From a checkpoint of a small mixture-of-experts model trained on Wikipedia.
Experts: 64 SwiGLU neurons an expert, 6 picks a token, a softmax router.
Training: a variant of Muon for the experts, 650M tokens, 9923 steps.
Below are experts of layer 13 (counted from 0) of a mixture-of-experts language model. Rows are named router (the router's row for the expert), gate (a neuron's input weights, with its number), up (a neuron's input weights, with its number), down (a neuron's output weights, with its number) and show model dimensions 0-191. Each number is 500 + 25 x the weight over its row's rms, rounded and kept within 0 to 999. Numbers have three digits each.
Before each expert's rows: a language model's description of what the expert responds to. This comes from a sample of Wikipedia text that the model never trained on.

# expert 0
What it handles: Line-initial hyphens starting infobox fields like Citations, Genre, OCLC number, plus table pipes, heading markers and taxonomy labels such as Phylum, Clade.
router:496460459512490510478491511453522472495548523525487489515501468481480505525535503507515509497476491537535489542529482479487545483498505515532476488499436510505447499483518501465473480517500491482494465439512481519522512525512491487479465499500491532481481531487528536527512557533485499515468513525521484550497507469531552486513491491523519476444518496504507506486488540488534518479531493511517499491500507506476487471536537489477537463460493551530506534451544496533514522485493492504545515484515462533497509453500486524475477500459540497485460484494481520459478507484500516551
gate4:477487513503501494547488496501521509501485481526488527489514507502471534525519505504511511460535533525506509505483500505503526497498530478494521482506494472553518509525500529456454493497547533492487498511493513435457537504525561474482532498460523496561447489483507502519480524473520520492493534527564492464488514479476502510510474538495535474465509485512513532478461492459489465479493508541493476507502493481547542505476490509489560536495487445544495493467566472468489471484515493497520517505497503484505495524511539497553465512472541502519486493505463485494514550494490516506
up4:457507504526544537506490493453498531474521556503525444494490481498531483475506487552512518481496488548541508459503525510493529476455513469447437531512519477525484497461516499495492505542488435462497499522491477481530512528489508509533490497468535475493510494419503501469472480493527491502544495458540531495490486481504558527520500495480501499514515469476500479484494517489516527506505522502479504513506477507508488485539558511521503493491485453505520543543525527481502471510484490506486532471490511502480484527513541488494482483524519487495452507467559512489514491511519513489
down4:490478493456496515469532501492451433499484539501466511480526471495521495548479487475455483515510510517527539525541512473505498497464465512544480489509465514508535454506534443505492512507504540514502508522463510518479531527453463470469502504507506492505498501457502490510491523482514511510490463527469524510520518479529481526532508473521503492463461500552523478473518504523465540542497502544529504482535486525509537492509502470527486496502485487543486520477523512500530507522513522521512477509553538520533520477500465496470505472477490481507492539472529470525546533558515512518

# expert 40
What it handles: The dash opening a new infobox field after Country lines, such as - Region or - District, plus table pipes, See, and United.
router:497459450518494511479489512486500489464534537492450471509510453475468486524510497519494472476499482534537509511544476478477527496532518522547453511470465476493463481486496486486465496509464531462496477464526500526508493470521483511480455492483470525465492513486488555504525546507494466523447486528481481519501508475503528473512515495475506475452512520470492485493494542473522493499538482544525480500485534507454485473534543475467529486498487510522517535459507483515505505459502487521502530474519489535514507486516479533487468480477532507475458476479474514470474475485516530561
gate4:518491475520485494499496497457496513526514503505476474467504492548488512485482565505517465491513508541514501508503536486515494474465464528503481515488474493474494507527479534485517513502514530490530526511479482467567479469487492482481468479507501505521528532524481467514508531483530540508522532491570463494517523523486494482503499513513472519497482503534481532487516508495534486509466524511454469501485494513485480494503497509536526453493524550535491460557485482536484478480491509520502514499565544425495530513522487513447494517494515500488514462431495481481467483506478446531
up4:468486524422528516484492490512491501453482474498498473520501485490494541493508557477472491455498513503493511468535481489512479520495542486503498521488520525452516492530507481524479487479483495485510539471548488461521465497491522525542483510538483514463473498459492477482504539511503465517497488547521511546474513507455482519514518514476492483462495506574473484485509507494485527502494505496539516515506489497528510504516491494528454524505494487508537504515508480516444534531467490453457501534481521504508493470519466467475454453513486496469460532469519481448533534471518507514
down4:504466514505536519510419483497475481472500472514504468498516519470490496493499436459482497522469481511515525470548527479506514499488579493516501458489544513483463517525496512527494501516498497509500513517537520498495488534505478510544552485486513490476477528526514499537492527541479495477498488511509512498529504509497506492487449505515521474517498458454534476503476524458515484512499499491514541499483546505498498516503451477486503506494455528499541463524543509539510505531549509493478465504481517461473552489494544517455519493550498519506474464497529532446499494502485508525

# expert 56
What it handles: First digit of numbers, mostly the 1 starting years like 1931 or 1984, heights in centimetres, dates and table values.
router:533500493524514480544497459488458490516516500542505491524494553556470491528517474537481472492532519481522487506477531451542522478548480478509531496468505498458472514501551493537505554498531491529516503506513514509479535516490495503503509560526526509506532521520518492479496533524481487493458521526504526468467507481486536506537474477501501475463503530502501492525510496489547508480479485481449503458524520506507506521475521536506525504466536520527473512526471499511470481513488500460500461520504497482498457456484491553523482498468521448537454516516488505508452524484465494518
gate1:529500515537505498574541491532529489531497516501506531498471541522487505528535483459495479521495492559502489490503496532512517489498505460492518498471466504479491490532507509509499487523491479529483511470457494512529484471497530452500516527499489485466477530476474525493499523436491498539484525471447532480508484516489493509503527491489520465464495526491536527539506492513519526549507560512498479494487489490508463486480481542521510564461492487489486480502531543474500498484511515491484497491517499467426446489528474488554508468452530495482523509521471469514495531522477506526
up1:472527467483528499515462508551526518537514526469482513483480526537493523498502500527516502535520442479481495503515483453513517492543475500501482464513453539443459516512494478520492528544557524522471492547464482507488471524515532515524536491494503496422478508488485552493546512519473474458467488511504505490530480497497514476505461505517509490477484502462461491527496529498512552482513511508518512500481528526467529491501501502502528522491479517533543479539527560491504494534529472499518527516469516497478498538514517486491497534496508503523465485499472463487462477494527485500
down1:478467465499489484474522481457523508526509485513434496502482523477516487501482488449478514505497563446491458518510489437526477511485491522507552544507541480500514484493492447468548474528504518523494564492499515530500461535530520507422508493500516471521511488512529506497528471534496493542506497516498489501486461500515516459491500514518498460516487525490471447512520495475498499488517511481498544528463494503508519515511461505477515484503494494505469520474515453468516546471512466539495483506520534540530503514492480511507506510559526551487474502506494506503517521505513520477

# expert 49
What it handles: Day digits and month names in dates, especially birth and debut dates like July 30, April 21, plus years and "However".
router:509476509504544533546501482477523467483528503512500522502505468528489514500504471526515474476511516457453498500501522520489501541475488496475507492469516468491511537470494497503485474486541458540510478443538489480487512536507438487517525510522490529515496482525533496515558497515506491476481564467448518503491505480506527490526512513513524496436487483502496478477462502474494535501508505496471504513533497522515552567475484474479517464493470534530494487513505491509491477499455515472509522525515511455515497478498534435526542494538509516463536500544509485486479528468500482465
gate0:458467520501523481536471526507517503466516511456456537507477490536527460479524488470499502508476461513459562467504467518478462429486463501490523501486499530468426473545491516462506499492496499542478478482505483520486508498496504489532478531560481499510477467505517512517471470517470532546533487498520444544504485456495518500486481468529512502482501514513523472492486525504481542484502511498483454501494505489557466482522479497531480460512506508493452493543512485514512457462504465507486506471487492540492497450506501486484491482500503482478490490503513485515472530489495485511
up0:494507484500503524517506486476505532521503489475490517523481518527524507506544491452499511505504480464524530487496490501467466436480480527498479483480515517504459555515484522488495501506492478523503514447521472489499483515434558494534456521529499489504487512514519498517477491497544520512510495452526457542526475481497502503471519495489478517498493471474508480519488538508482484506542526502544517521511514514517458547481511483489447538556474521512447471469497501496500520453482482530483489474505476544516514463454498470460526528548522534472508437511502460485518490516497511519
down0:454517522502502497490516491498476471481491459513484530505497517482484507475484501534484473458546557474509481460506483499474544502486510469479531523499485546479527471563541454492475512495532479479516472550502513545512474523496539496471505490471491494525484482515465486491523502475540506478534529490491545484445521476518471504538516534508525478551529504489451508529501464485512471488516468467527512459491525482511439500497498505513498488503496504508505533496540521467513470537520549501481493510460529482511519500513524491549479527468472463495531480471463474494495507526524509510